Below are experts of layer 4 (counted from 0) of a mixture-of-experts language model. Rows are named down (a neuron's output weights, with its number) and show model dimensions 0-255. Each number is 128 + 32 x the weight over its row's rms, rounded and kept within 0 to 255.
Before each expert's rows: a language model's description of what the expert responds to. This comes from a sample of Wikipedia text that the model never trained on.

# expert 2
What it handles: Capitalized word openings. First piece of capitalized names, places and institutions after a capital or article, such as St, Col, Br, Mc, Cal.
down0 [ 96  79 106 156 145 118 127  99 113 104  81 124 123 138  89 141 173  74 130 150 182 150 145 134 138 156 143 155 114  92 100 110  78 128 170 124 101 123 132  88 136 160 105 145 136 121  93 107  70 119 140  97 115 147 165  76  76 138  87 125  61 170 127 165 110 148 118 183 140 127 116 171 145 130 187  81 175 110 122 138 153  34 183 102 147 100 150  92 133 142 105 147 152 146 104 102 158 153 147 147 140  70 147  94 140 101 147 113  88 161 180  89 142 121  99  99 179 133  89 157 192 184  83  91 125 121 129 113 167 157 159 160 111  98 159 159 164 144  66 157 164 187  88 166 196 180 119 132 106 193  95 159 122 131 152 136 179  97 167 127 164 172 100  91 146 171  74 141 105 167 140  99 105 135  93 121 143 155 134 147  83  64 106 112 147 177 120 103  87  47 142 180 169 218 148 102 112 174 116 135 129 195  95 146 174 148 104 147 157 127  93  94 116 132 134  85 140 113 131  77 100  98 104 128  63 120  88 166 115 143 168 137 109 163 120 147 132  83 111  94 133 103 121 164 107 176 128  99 131 114 126 107 146 184 121 162]
down1 [ 99 108  66 164 132 146 112 101 145 151 206  95 125 169 182 142 120 144 142 150 103 118  65 103 120 143 125 156 117 177  78 108 120 112 157 160 146  78  63 159 113 107 124 118 137 113 134 130 181 110 120 108 144 125 189  97 114  93  71 154 147 149 166 108  96 140 134 206 164 174 156 126 117 117 129 112 144 181 113 154 157 137 124  85 110 169 140 186  93  84 143 129 114 126 155 189  70 188 154 160 100 148 127 130  79  82 103 125 138 160 163 123 109 104 115 210 170 112  86 130  96  65  79 105 140 123 193  94 110 155 137 137 126 144 113  88 112  96 120 129 159 150 156 133  99 168 153 138 152 156 170 135 109 146  71 103 158  85 160 125 127 157 154  90 154 110 182  91 152 120  69 141 185 152 158 189 140 158 162  80 175 122 116 121  84 147 138 121 112 138 146  99 154 125 156  90 129 121 108  82 168 174 174 111 141 165  65  61 194  85 147 143 115 139 103  99 146 101 176 206 102 110 126  87 152 156  96  69 186 141  90 154 155  63 165 145 140  99 106 150 169 154 152 135  96 152 127  95 110 135 158  90 148 166 136 134]
down2 [167  98  90 126 103 175  65 157 138 175 110 128 190 160 107 143  90 128 124 136 166 105 106 144  99  99 107 127 162 117 138 147 133 131 117 168 155 111 119  91 136 120 145 134 125 140 170 137 160  84 110  82 147 150 199 115 100 124  79 138 116 139 143 156 116 161 123 152 149 122 128 151 185 111 147 183 107 113  79 116  70 137  84 129 165  87  78 123  50 191 154 141 126 135 172 124 167 156 156 118 133 132 149  91 180 152 103 105 121 146 114 169 145  52 172 153  93 103 154 106  71 132 147 138 119 140 146 161 141 104 153  97 187 164 129 164 114 122 100 121  83  61 168 121 114 145 163 152 137 102 137 100 162 143 171 159 123 171  84 143  94 179 173  78 115 113 155 156  66 153 150 188  88 121  75  95 130 104  82 124 124  81  71 127 135 113 156 144 105 202 141 114 159 182 137 130  96 132 154 160 187 131 116 135 150 115 184 147  89 150  74 118 138 160 124  51 145 117  99  59 109  74 130  89 139 125 167 178 108 190 130 169 160 176 101 156  87 111 155 110  63 143 134 154 172 126 149 201 118 150 162 154 119 196 101 122]
down3 [108 178  82 140 152 147  68 147  85 164  91 148 140 187 126 135 161 149 137 162 167 193 121  92 120 125 108 127 115  82 169 166 145 144 129 144  97 125  81 138 118 178 156 126 105 114 146 120 158 105 156 145  68 119 142 125 156  95 119 152 129 195 113 122 179  64 115 151 132 120 144 156 119  45 164  96  96 138  82 185 145 136 194 123  79 104 150 110 113 102 149 106 136 136 173 110 106 147  79 152 121 175 108 191 147 165 122 114  96 123 116  60 171 120 139 120 181 144  71 111  78 106 131 122 136 132 113 141 139 114 186  92 102 111 125 129 185 181 177 113 156 153 173  86  60 113 157 123 129  91 115 128 145 131  98  37 161 125  98 140 134 129 112  64 121 151 137 124  89  95 102 140  86  59 106 144 113 143  90  72 119 132 139 163  88 167 101 102 122 174 111 120 131 158 187  85 102 170 139 174 156 119 153 157 176 181 131 135  82 127 154 155 104 164  99 196 167 129 127 185  99 102 154 121 167 147 134  85 149 145 171 101 139 130 195 182  80 215 134 138 151 111 112  54 147 117 131 127 131 130 105 150 145 146 128 114]
down4 [122 192 163 182 124 118 137 159  76 127 139 144 120 190 116 144  84 165 137 119 127 157  92 120  85 181  70 121 119 210 174  99 117 126 132 195 161  96 121  82 120  97  83 160 167 160 109 134 144 143 107 158 116 144  77  76 198 128 146 128 140 120 101 119 148 137 180 155 177 166  29 147 107 105 168 143 129 130  98  82  97  98 162 147 117 159 139 150  72 130 106 161 116 106 157 166  96 139 125 107 116 187 140  78 122  89  94 153 161 145 153 106 165 158 146  67 110 170 105 164 171 173 134 140 114 132 101 159 133 117 216 123 161 136 129  75 127  73 175 133 113  79 136 147 132 139 150 126 104 112 116 121 137 171 113  74 107 101 196  93  97 138  90 114 183  79 148 135 125 114 141 134 162 130 138  99 134 181  91 141 115 183 102 113 186  93 134  77 169 131 134 164 138 120 130 115 104 113 161 137 161 155 108 161  93 120 102 145  91  72 173 153 112 133  95 136 178 147 132 109  98  58  81 101  86 158 179 123 103 153 126 118 174 158 165 137 124 125 152  82  59 100 182 169  64 138 127  91 129 118 166 133 111 135 140 174]
down5 [162 188 118 117 121 126 159 157 141  92  94 113 129  79 122 109 135 113 146 114 137 138 152  92 150 147 118 165 127 103 126 160 146 146 139  98 137 103 119 118 151  85 176 141 164 191 100 139 106 116 100 146 151  93  62 157 129 138 169 103 123 153 106 129 135 143 153 162 115 178  91 119 143 133 122 121 119  74  98 165 145  54  67 134  53 139  46 173  94 111 163 110 109  95 120 147 137 185 109 150 124 181 133 150 125 109 182 167  88  99 141  41  83 128 142 122 139 105 125  87 142  77 135 168 146  62 142 111 146 123 128 137 115 132 117 150  14 102 124 176 132 125 119 102 111  86 146 175 177 115  86 104 113  88 119 115 167 143 114 140 147 143 168 216 126 168 140 155 108  72  88 123 113 120  72 198 132 134 109 112 191  91 169 181 143 166  74 115  81 119 145 115 121 158 102 134  98 163 175  67 128  61 109 149 105  75 120 125 129 185 158 115 115 158 146 129 152 179 117 127 156 143 141 171 147 186 187  99 186  79 129 131 100 137 132 126 143 157 167 141 197 117 120 122 166 142 143 127 106  44 137 113 125 153 123 159]
down6 [173 155 128  93  94 195 142 140 114 113 125  62  82 120 153 103  99 112 174 124 106 139 136 104 155 150 148 164 154 134 148 150 180 125 112 139 190 155 161 122 112  68  81 113 146  80 166 157 136  87 149 205 119 129 107 144  89 128  92 130 212 153  52 109 140 128 108 113 167 142  85 156 106 146 110 183 119 158 187  96 163 146  99 132 123 108 133  73 159 142 124  80  87 185 131 145 154 155  89  94 154 169 149 118 145 136  84 116 200 143  76  79 148 111 178 132 201  29 103 141 144 164 130 180 101 131 167 127 123 137  99  91 162 121 115  83 120 109 169  93 126 142 118 126 161 145  77 140 109 134 153 144 126 107 103 121 134 115 137 109 114 115 192 123 104  95 103 164 123  67 171 119 130 148 154 149 133 100 111  78 117 199 155 135 110 108 150 190 180 121 159 164 101  87 150 138 140 131 166 153 135 165 120 165  60 195 152  89 156 129 144 140 133 180  87 113 128  93  79 142 138 156 104 159 135  89 171 146 116  74 150 114  90  61 108 106 135 107  99 136 145 140 174 107 101 164 139 109 200  78 148 110  82 111 132 136]
down7 [157  64 131 133 109 175  86 101 105 120  61 181 174  61 143 115 118 194 159 148  88 130 170 166 160 115 126 161  77 115 121 149 124 107 106  91 168 140 154  99 131 145 156 148  99  93 115 130 124 209 159  86 184 111 142 102  92 113 110 133 144 130 110 175  88  91 112 159  78  97  89  89 117 143 147  86 119 142 134 114 185 133 129 152 147 129  66 121  64 118 157 109 105 172 125  89 147  41 102 150  92 177 139 158 107 101 110 179  91  74 122 118 171 177 155 120 127  42 102 128  69 121  72  91  95 133  77 184 104 195 167  91 103  77 116 110 198  83 119 141 126 126 145 142 163 138  60 140 131 113 151 155 150 101  89 172  89 145  94 135 124 166 151 191 113 121 139 132 140 118 117 180 129 119 136 115 109 101 129 160 110  77 123 151  82 116 139 147  90 122 195 114 154 125 127  91  93 125 165  73 155 147 136 145  79 132 158 160  69 149 107 100 167 129 121  92 149 128 150 153 171 142 165 121 164 119 135 130 111 121  80 190 135 121 134 178 137 186 154 168  78 133 119 145 147  88 167 147 136 155 118 124 113 126  92  97]
down8 [110 118 122 136 151 187 137 148 153  87 146  93  72 131 168 136  88 150 145  87 153  96 147  23  88  97 133 108 155 141 122 147 173 144 142 121 150 156  71 130 171 164 151  80  90  91 150 145 106 129  96 105 134 165  98 130 144 192 137 175 173  99 120 100  84 140 181 178 103 175 105 140 135 101 154 154 198 109 126 119 133 134  97  76  93  99 110 107 184 155 188  94 133 109 111 137 148 105 141 144 163 125 106 120 129 142 101 105 146 154  74 105 126 140 139  87 153 141  96  76  75 126 139 110 118 137 143  73 162  86 177  97 118 103 105  88  86 124 153 193 111 126 168 180  67 150 133 112 143 136  92 197 149 111  93 147 146 121 144 110 117  93 134 177 112 159 105 118  90 139 117 176 105 188 107  94 179  99 162 125 114  97 166 108 190  64  78 118 115 163 133 157 136  79 105 124 154 137 111 156 152 134 128 176 120 112 122 133 124  78 171  89 159 157  47 121 111 152 165 128 135 108 110 134 137 114 181 113  95 124 121 122 108 120 123 115  91 190  67 157 132 118 157 141  29 167 119 129 147 121 165 140  54 179 205 139]
down9 [134 111  70 123 151 147 127 118 148 147 106 161 137 129 173 113 117 128 102 115 155  53  96 134 136 149  74 209 133 179  37 172 167 115 178 173 125 109  92  99 154 124 130 157 111 144 169  84 133 133 148 133 126 128  81 123 159 106 118 130  79 105 113 188 166 124 166 128  93 187 131  73 107 125 127 144 155  82 124  47 151 133 103 149  67 151 152 143 131 100 148 135 204  74 145  97 164 118 134  46 148 121 156 159 156 175 105 132 158 157 100 170  65 123  21 132 164 129 112 142 157 129 167  65 125  80  68 158 133 124 153 111 160  96 118 121 184 128 199 169 166 104 159 151 107 110 117 155 100 127 132 117 127 150 152 164 144 136 101 151 145 140 152 151 143 156 171 104 137 147 158 129 154  78 115 133 135 104 135 171 111 140 160 182 151  91 105 143  78 101 149  71  92 136 115  72 104 134 164 147 156 120  73 164 140 126  67 174 118 163 122 188 117 229 142 155  89 102 124 109 158 124 158 158 179 109 127 144 133 146 115 108 149 103 149  83 112 137 112 105 146 145 108 126 151  94 107 113  51 150 131 138 106 107 110 106]
down10 [161 128 192 130 174 131 133 125 120  93  72 146 149 164 107 161  96  68  79 170 112  76 154 111 113 151  64 140 167 136 176 136 177 158 130 105 105 120 129 178 168 114  71 151 181 110  52 161 106  88 145 103  90 110 107  75 113 139 103  98 139 113 144  76  61  80 135 100 192  78 141 196 156 131 134 127 106 109 104 181 138 128 116 157 157 157 113  86 140  74 112  87 146  99 152 118 144 123 198 148 126 148 101 142 117 158 122 166 150 112 164 131 125 159 127 134 204 211 150 143 188 122 128 200 129 181 123 130 167 128  90 170 163 107 149 148 147  99  91 159 143 130 127 142 127 114 149 102 158 194 102 171 207 105 162 101 106 159 102 125 109 144  59 133 119 136 101 165 151 169 149 146 175 154 143 163 152 166 120 100 109 135 131 121 128 112 194 157 118 147 172 100  69 149 133  63 141 144 180 134 157 159 154 142 102 182 139 164  81 157 107 126  99  65 114 132 104 132 137  57 168 141 131  79  69 141 163 105 131 159 116 137 107 119 162 138 145 123 131 167  95 120 133  93 138 169 119 148 102 185 129 154 156 120 135 100]
down11 [173 134 124 185 153 103 146 153 110  97 109 156  75 161  64 154 127 204 212 122 140  45 127 175 141 105  70 136  85 118 151 176 140 143 110 117 139 115 152 141  83  79 116 142 147 158 118 116 129 110 137 175 120 115 109 166 189 126  77 184 169 116 118 130 127 161 172  76  94 134  96 104 175 160 133 114 122 112 127  78 118 123 111 158 130 131 163  96 166 136 197 116  93  44 161 122 118  87 133  82 188 149 185 147 146 107  63 143 136 145  95 167 114 144 101 167  84 109 172 119 150  55 122 169 116 155 126 122 141 102 163  88 140 166 144  97 105 161 156 181 147 119  92 152  80  88 100 196 109  68 131 109 134 109 115 144 154 144 120 119 143 147 171  66 115 155 164 109  72 171 184 154 132 103 162 150  96 160 100 125 165 150 164 208 118 110 162 198 124 124 120 134 148  91 163 146 133 111 117 113 138 155  78 157  87 159  92 160 142 135 111 143 142 100 163 135  98 110 101  95  87 134 135 154 129 173 153 139  93 129 116 122 142 116 169  66  66 148  65 101 141 122  87 127 141  94  95 129 158 140 101 131 150 122 181 142]
down12 [126 154 113  96 111  98 140  96 103  85  98 131  95 143 164 136  93 104 108  46 155  94  99  97 101  94  88 103 124 103 129 178 101 222 135 125 173 125 111 159 104 148 177 142  85 107 169 142 126 131 138 115 158 163 161 126 161  74 151  67 131 106  98 153 116 125 134 165 145 106 100 184 164 112 109  98 137 130 123 101 155 122 112 112 169  83 115 145 137  60 172 183 116 177 111 153 147 139 157 121 127 113 117 112 154 101 132 115 189  88 176 104 131 113 154 177 148 108 121  74 156  90 142  95 139 124 111 117  98 104 141 116 123 110 134 126 119 142 117 107 130 114  49  72 115  92 143 108 189  81 103  70 139 107 145 122 116  86 112 116 139 134 127 106 180 154  95 129 180  92 181 103 145 217 205 118 192  20 169 116 112 130 141 111 133 148 122 107 101 109 133 166 187  98  95 111 194 112 151 110  89 117 155 119 175 116 116 139 204 121 139 150 137 155  92 113  86 138 114 113  69 133  84 109 150 120 104  70 142  85 177  96  84 107 129 161 146 113  54 155 109 109  98  94 152 156 118 138 121 185 181 200 154 109 140 129]
down13 [122 121 128 129 153  87  92 109 188 100 170 104 152 181  81 110 119 145 147 186 118 103  77 116 164 153 161 163 131  78  83 133 116 142 154 183 119  64 101 153 111 108 127 166 153 116 142  81 120 126 154  40 137 139 106 114 124 140 132 144 155 112  82  85 122 114 139 198 115 143 176 117 124 171  99 170  94 136  65 128 122  87 163  77  94  88 149 131 123  90 121 122 168 170 164 109 150  78  76 149 143 133 134 153  94 101 138 177 171 164 154 155  94 139 166  81  92  83 156 130 102 154 139  95 164  78  61 151 143 126 130  75 144 146  88 167  73 185 119 103 133 175 150 114 107 187 162 143 151 139 146 104  87 196 138 158  52  94 146 143 159  93 137 133 148 110 113  90 149 110 100 156 108 132 102 147 151 126 139 112 138 122  92 101 137 114 137  96 156 129 136 166 155  97 112 117  74 158 155 124 147  96  80 127 204 116 106  35 102 112 144 152 124  67 178 160 162 179 109 124 153 139  75 139 107 149 145 112 140 162 121 156 185 128  85 157 167 155 155 143 182 130  96 127 140 146 174 107 111  96 205 153 109  52 118 156]
down14 [172 186 128 192 161 174 181 105  84  94 130 137  62 126 141  98  98 144 129 204 150  85 162 166 132 147 102 111  71 146 131 129 172 147 124  96 104 161 170 119  92 127 145  87 160 178 182  70 164  99  91 131 117  92 149  91 186  77 168 173  79 171  73 125 143 152 132 120 127 122 157 117 122  89 148 122 141  93  89 131  83 134 129 162 107 131  96 111 156  85 142  89 102 133  92 142  67 170 125 121 115 156 135 164 136  54 146 127 156 118 140 127 165 154 125 115 125 133 137 130 124 124 162 176 165 150  96 125 132 177 116 105 133 114 124 102 127 107  84  73 106 169  87 166 152 142 107 152  94 169 132  76 121 110 142  85 130 122 134 148 181 105 122 102 125 152 142  85 141 154 171  79 166 136 175 123 127 129 113  63  68 180 224 130 120 146 167 149 155  78 158 104 151 133 142 108 120  66 145 126  90 103 160 106 183 124 175  99 149 150 158 187 131 131 145 132 115 100 136 121  93 138  73 147 148  76 137 117 157  79 129 115 118 111 151 118 118 131  75 114 105 107 197  88 221 171  98 113 129 111 162  72 150 100 192  85]
down15 [ 95 192 115 126 103 136 141  90 169 110 114 120 155 120 120 111 121 168 167 137 143 128 149 105 117 142  90 154 123 178  83 218  87 124 185 123 110 112  91 128 135 238 123 132 129 134 146 160 141  56 153 103 146 148  88 151  84  93 105 103 119 123 159 107 145 143 142 119 124 122 116  79 117 140  97 126 135 137 177 116 111 135 127 148 179  81 126 104 131 117  64 130  89  82  82 150 145 146 112 154 122 154 201  50 161  89 149 116 108 148 149 151 168 109 187 164 154 137 104 122  83  57 102 160 120  59 147 114 148  90 143 168 141 157 145  78 142 165 150 154 154 118  98 105 171  88 106 187 142 140 180  64 163 118 126  98 136  65 129 168 134  60 133 128 118 177 168 178  90 155 140 123  90 114 124 116 142 153 153 223  91 145 104 113 153 108  70 111 148 157 163  91 121 135 163 106 118 161 200 139 102 150 104 124 148 123 139 174 117  82 122 113  89 116 108 130  79 109  99 147 149  37 115 141  94 132  74 113 130 138 136 151  55 113 115 109 144  91 175 127 143 113 149 148 128  50 163 126 168 152  99 153 123 155 149 118]
down16 [175 107 140 140 165 140 158 111 120 101 169 109  77 114 110 149 125 163 150 130 176 117 132  89 167 119 166  82  91 120 125 115 117 103  95 153 158  62 111 131 131 134 138 179 198 128 158 181 112 103  99 159 107 105 113 120 162 160 141 118 121 113  94 118 144 177 112 114 191 128 119  95 121 146 160 120 113 117 176  95 163 147 128  99 158 108 143  69 140 110 215  96 136  78  99 119 134 161 177 104 148 119 151 102  59 113 105 149 141 146 158 178 108 108  78 162  71 130 137 118 130 189  85 166  83 118 136 126 181 120  82 125 135 140 139 141 153  77 148 117 100  68 194 126 146  96  65 179  92 116 143 125  84  36 120 119 120 103 152 158 107 106 145 166 110 100 139  85 126 167  92 143 134 114 164 148 153 140 183 101 158 101 108 123 117 202 106  93 108 131 111  99 179 123 136 136 128 112 164 151 158 114  92 160 150 152 154 130  81 141 181 117 127 188  82 159  94 143 134 113 123 110 187 139  85 149  82  61 120  99  75  90 176 175 125  88  39  92 180  99 130 168 119 144 203 115 142  68  89  93 133  98 136 153 165 124]
down17 [118 129  79 177 118 135 159 145 140 144 147 122  85 116 112  85  82  35 106  96 118 167  99 113 121 139 103 137  90 131 138 112 134  97 149 144  95 166 243 136 100  84 151 145 139 150 135 115  89 119 112 141 120 111 149 160 132 139  89 134 105  99 121 187 119 104 176 102  95 121 107 108  79 154 142 114 156 166 127 131 125 154 162  86 130 110  68 162  72  99 133 103 150 115 123 139 179 133  99  93 205 173  86 142 118 153 159 145 143 178 154 131  79  83 110  80 133 101 128 131 190  99 109 190 103 101 115 113 192 134 111 148 120 134 121 128 151 181 143 108  74 127 108 110 101 144 145 143  67 175  97  34 109  53 156 164 158 128 116 140 145  80 103  85 131 161 180  75 135 126 160 137 131 110  89 135  72  97 132 116 157 162 148 201 108 107 102 113 126 147 119 113 157 197 172 139 160 116  70 154 108 152 130  72 165 122 126 153  68 117 162 152 191 101  93  68 142 109 141 103 122 118 127 106 105 115  66  74  84 154  99 142  98 173 137  82 141 115 166 158  89 114 115  79  65  98  85 112 150 106  97 119 136 130 147 126]
down18 [ 90  96  84 126 134 155 135 157  62  97 133 115 106 118  93 144 109 181 176  74 152 136  91 164 167 105 114 142 162 121  88  44 137 156  99 162 106 153 190 119  76 164 157 161  87 138 132 155  81 107 122 111 146  80 139 143 144  86 105 146 175 101 190  97 153 205 113 168 165  97 132 109  96 121 127  82 124 128 177 174 145 156 140 145 207  97 118  79 159 132  74 100 146 146 163  94 142 140 124 144 159 160 118  95 133 137  91 160  89  99 165 110 134 166 176 175  86 159 120 190  93 136 131 169 141 117 130 150 147 131 132 144  67 114 123 140  88 155 150 108  83 117 195 136  83 160 124  84  92 117 130  71 113 109 115 114 170 143  98 106 142 121 136 121  95 166 143 194 143 148 173 126 112 143 147  95  94  80 115  90 148 140 216 170 144 109 150 168 173 155 154 108 112 152 108 100 208 133 151 174 113 125 130  57 171  94 134 134  76 100 127 131 194 119 101 107 120 151  77  98 147  86 110 114 125 131 123 151 128 119 141 145 146 132 129  19 105  99 128 165 120 131  96 133 137 128  60 125 165 124  86  74 121 121 119  93]
down19 [152 141  81 150 119 118 152 157 148 157 126 113 114 152 138 132 109 116 143  99 137 121 117 161  82 156 205 139 188 134  95 131  52 111 169 134 114 107 128 105 109 127 157 106 107 129  75 131 177 147 131 170 153 105 149 161 121  91 117 119 130 159 180 121 147  88 166 160  85 171 104  95 131  85 182 104 117 203 120 119 150 183 146 154 166 171 127 139 109 102  82 158 154 149 175  88 128 128 133 192 130 143  75  76  87 184 126 160  68  80 124 179 129  75 174  97 171 103 164 162 106  82 129 141 132 159 104 171 127  99  86 160  96 131  97 121 146 155 118 126 149 113 159 107  87  95  85 117 179 111 148  79 145 150 124 147 100 192  36  98  96 129 111 102 125  98 121 105 149 117 162 163  78 192  90 159 137  89 139 135 117 128 128 176 102  73 140 105 225 123 181  92  71  75  89 163 124 131 147 121 104 176 159  84 121 141 115 118 134 146 149  74 119 124 101  97  93 119 149 110  92 110  81 121 161 135 126  71  70 152 173 102  83 108 122  66 119 116  84 146 147  92 115 156 107 101  87 129 137  99 161 109  66 139 117  92]
down20 [135 164  89 131 115 205 113 142 137 140 150 120 101 151 118 100  88 184 101 185  94  75 121 158 132 147 188 101 108 101 157 110 184 114 113 141 121 114 167 200 151 139 123 103 129 135 122 131  90  87 132 101 125 130 126 112 137 161 167 143 128 130  99  67 136  76 134 134 138 104 113  86 104 128 167 101 117 106 121 212  98 111  61 129 151 151 145 141 128 101 125 137 129 153 125 132 112  75  94  86  73 118 128 177 177 107 134 164 143 126 107  85 151 162 111 170 117 109 139 111  60 135 184 119  80 122  89 160  93 168 109  88 164 157 114 153  71  97 137 149 149 151 120 179 121  97 100 111 107 108 187 209 142 161  76 135 154 119 179 162  99 123 126 127 149 162 105 134  57  49 127 157 110  43 143 141  78 104  83  68 155 119  99 177 139 133  69  92  78  83 151 129 150 103  51 100 138 122 121 127 157 129 138 125 136 159 164  95  93 124 125 159 120 163 150 128 177 140 143 105 171  96 162 172  78 122 130 165 182 145 151 175  84 179 169 162 146 116 146 117 174  93 187  94 147 122 138 128  48 130 103 141 129 137 103  85]
down21 [111 137  81 183 112 144 143 156 130 130  88 114  71  44 133 172 109  88  90 124 162 122  80 130 187 136 118 135 153 105 101 129 163  91 146 132 124  97 101 117 156  11 130 130  71 152 133  71 140 111  92 126 155 174 116 162 150  64 113 115 109  96 197 156 102 168  98 106 103 130 118 124  83 136 142  87 177 128 143  69 129 150 160  88 176 148 113 146  80  96 114  81 136  76 139 165 142 109 167 105 117 127  95 159  82  87 139 137 134 110 107 157 118 146 141 156  91  84  84 144 125 108 115 130  93 128 125 141 108 105  96  83 106 110 136  53 190 168 187 122 113 141 176 163 114  96 140 134  75  81 188 121 102 108 183 151 159 108 124  96  91  99 171 173 157  92 162 160  86 112 117 141 135 175 107  94 101 106 132 153 152 186 154 194 154 116  75 125 114 170 194  89  89 169 116 138 148 173  98 150 100 156 123  77 120 120 179 147 146 117 127  93 113 144 117  86 115 166  91 125 106 122 122  80 156 146 112 132 111 126  84 158 115 102 142  95 148  87 163 132 159 147 119 147  55 161  78 130 109 114 127  62 135 146 177 172]
down22 [163 121 146 185 111 164 115 118 115 123 144 115 136 107 155 124 102 104 141 119  95 129 111 111 112 131  40 114  89 138  73  88 150  41 178 136 173 145 181 103  62  89 168  97 122 210 165  96 151  82  57 200 138 142  68 125 143  97  49  91 100 137 131 150 122 171 157 131 134 177 109  74 118 174 182 105 119 122 158  66 110 154  73 126 132 130 102 124 106 196 111 134 132  50  96 142 129 104 133 128 113 153 104 110  95 111 149 123 106 159 140 163 135 131  87 124 159 151 155 101 115 109 111 114 138 115 158 131 109 129 143 155 182 150  94  98 149  72 163 152 159  46 143 163  81  88 154 116 127 103  60 160 100 115  90 113 159 160 140  98 158 152 170 149 123 156 183 136 168 139 129 127  87 111 114 156 134 115 112 117 147 152  93 173 142 133 100 147 170 133 185  73 145 151 194 101 128  89 162 179 145 148 150 111  96 124 127 164 114 128 134 100  92 156 113 145 128 126 140 135 188  94  96  72 183 159 155 128 110 146 179 103  84 162 171 127  99 163 104 169 171 162 122 160 127  70 136 130 111 127  94 123  59 144 136 128]
down23 [127 141 127 157 117 189 127 140 110 139 122  87 143  68 115 129 113 165 125  46 122 168  89 141  65 119 179 129 127 139 110 111 106 136 141 146 165  82  83 115 111 148  75  85 119  55 129  81 197 111 107 180 109 131 110 120  87  86 142 190 170 107 167 127  62 153 123 118 141 142  86 173 111  79 117 146 169 120 130  87 138 191 124 116 141 209 166 126  98 117 139  80 116 108 125 206 123 164 132 160 172 147 159 117  88 120 165 114 136 150 111 159 117  93 130  98 115 109 147 148  66 123 162 147 143 191 155 102 185  75 140 165 117 117 154  77 188 117 114 163 169  77 100 215 147  75 118 148 148 115  66 152 153 105 120 159  92 164  70 159 119 115 111 117  85 134  53 108 107 104  94 149  80 158 148 147 100  94 119 126 132 143  95  90 116 106 126 194 134 168 123 132 137  71 136 117 106 147 131 146 127 160 151 168 143 159 131 141 121 115  77 151 184 118 151 150  96 123 160 107 109 117  83 166 143 132 110 134  90 111 156  71 107 110  97 150 112 140 133  93 121 180 125 142 194 111 132 216 135  90  74  96 120 132  93 115]
down24 [ 87 120 168 122 184  94 133 107 148  96 132 150 140 106 137 101 185 121 130 143 168  79 163 147  75  71 124 139  82 101 176 144 135  76 165 116 147 130 177 145  98 124 183 136 139 169 103 137  92 116  87 163 118 118  95 117 112 153 154 145 144  42 113 120 139 181 142 237 127 114 165 121 188 138 140  94  43 125 126 138 120 120 161 170 141 164  86 127 139 151  52 138 150 149 110 110 127 119 213 119 124 160  65 163 111 149 101 103  72 135 170 118 141 141  81 102  97 162  72 127 151 145  99 125 186  95 156 133 184 138 143 191 106 119 114  88 185  99  48  88 165 126 129 112 156 135 167 145 120 135 170 128 103 140 185  84 135  90  71 103 158 112 123 135  89 110 178 104 165 110 116 140 105 126 108 122 156 136 132 129 119  89  93 119 121 130 132  72 117 115  92 151 113 137  93 128 151 129 146 124 134 156 113 115 154 100 203 120 123 117 105  76  92 140 145 186  54 150 165 120 134 131 121 111 149  74 116  61 147 143 160 130 152 195 121 159 102 192  82 201 126 137 135 149 134 143 123 102 110 100  70 106 136  92 128 109]
down25 [105 173 116 132 145  70  86  89  80 149 164 132  85 163 221 112  23 157 167 134 176 125 110 140 117 135  64  71 175 131 118  87 106 179  82 144 186 119 117 126 137  99  84  97  67  86 202 131  97 122 124 149 107 120 142 191 133 128 146 145 103 132 122 153 198 170 164  72 117 149  85 108 100  74 156  51  82 155 167 155  88 140  83 159 125 112 119 141 124 109 154 144 111 154 138 105 115 134 141 112 165  73 106 153 102 118 121 110 118 177 158 153 161 170 149 165 133 135 111 125 166 112 168 152 160 177 113 140 151  87  97 129 143 143 133 183 177 185 154 113 151 142 135  46  92  82 166 143  94 108 160 129 116 112 114 100 124 116 154 106 151 105 168 163  63 169 107 119 132 105 170  84 104 174  94 139 147 133  56 139 102  95 128 166 124 122  63 114 126 158 108 119 133 140 133 119 107 131  82  93 114 131 168 134 149 132 137 147 130 188 127 100 132 102 199  79 129 144 109 148 103  81 100 104 138 106 114 169 156 158 158 103 106 121 119 123 135 163 107 113 129 163  98 167 114 140  83 137  74 175  95 168 177 120  84 146]
down26 [104 129  95  95 141 119 172 156 146  73 161 178 157  96 109 143 144 106 116  85 124 203 127 142 127  79 134  74  93 128 122  61 103 114  99 154 126 104 118 114 136 151 144  68 193 209 104 172 123 189 147 165 103 138 127  68 161 179  48 118 156 157  99 140 100 142 127 125 100 150 107 136 122  94 108 110 125  94 110 130 167 145 233  93 120 192  90 143 186 104 150  97 155 115 154 131  97 131  97 134  71 139 184  98 142 151 143 184  91 104 138 124 157 133 131  81 149 109 121  91 136  88 124 118 105 112  99 135 132 108  87 154 127 107 130  87 149 148  98 168 116 133 147  76 148 137 154 155 141  70 129 139 163 136 126 168 145 188 113 107 154 149 117 142 133 187 158 194 133 192 125 109 141 158 140 139 147  89 137  92 120  83 151 128 105 162 175  98 138 136  88 119 155  79 138 100 160  96 169 135 188 126  43 183 150  93 124  98 129  93 125 103 145 121 103 117 102  88 136  76  99 147 168  95  71  84  93 140 115 201 118 115 155 121  96 117 100 114  99 122 120 177  41 167 175 140 116 188 121 111 100 119  84 145 118 136]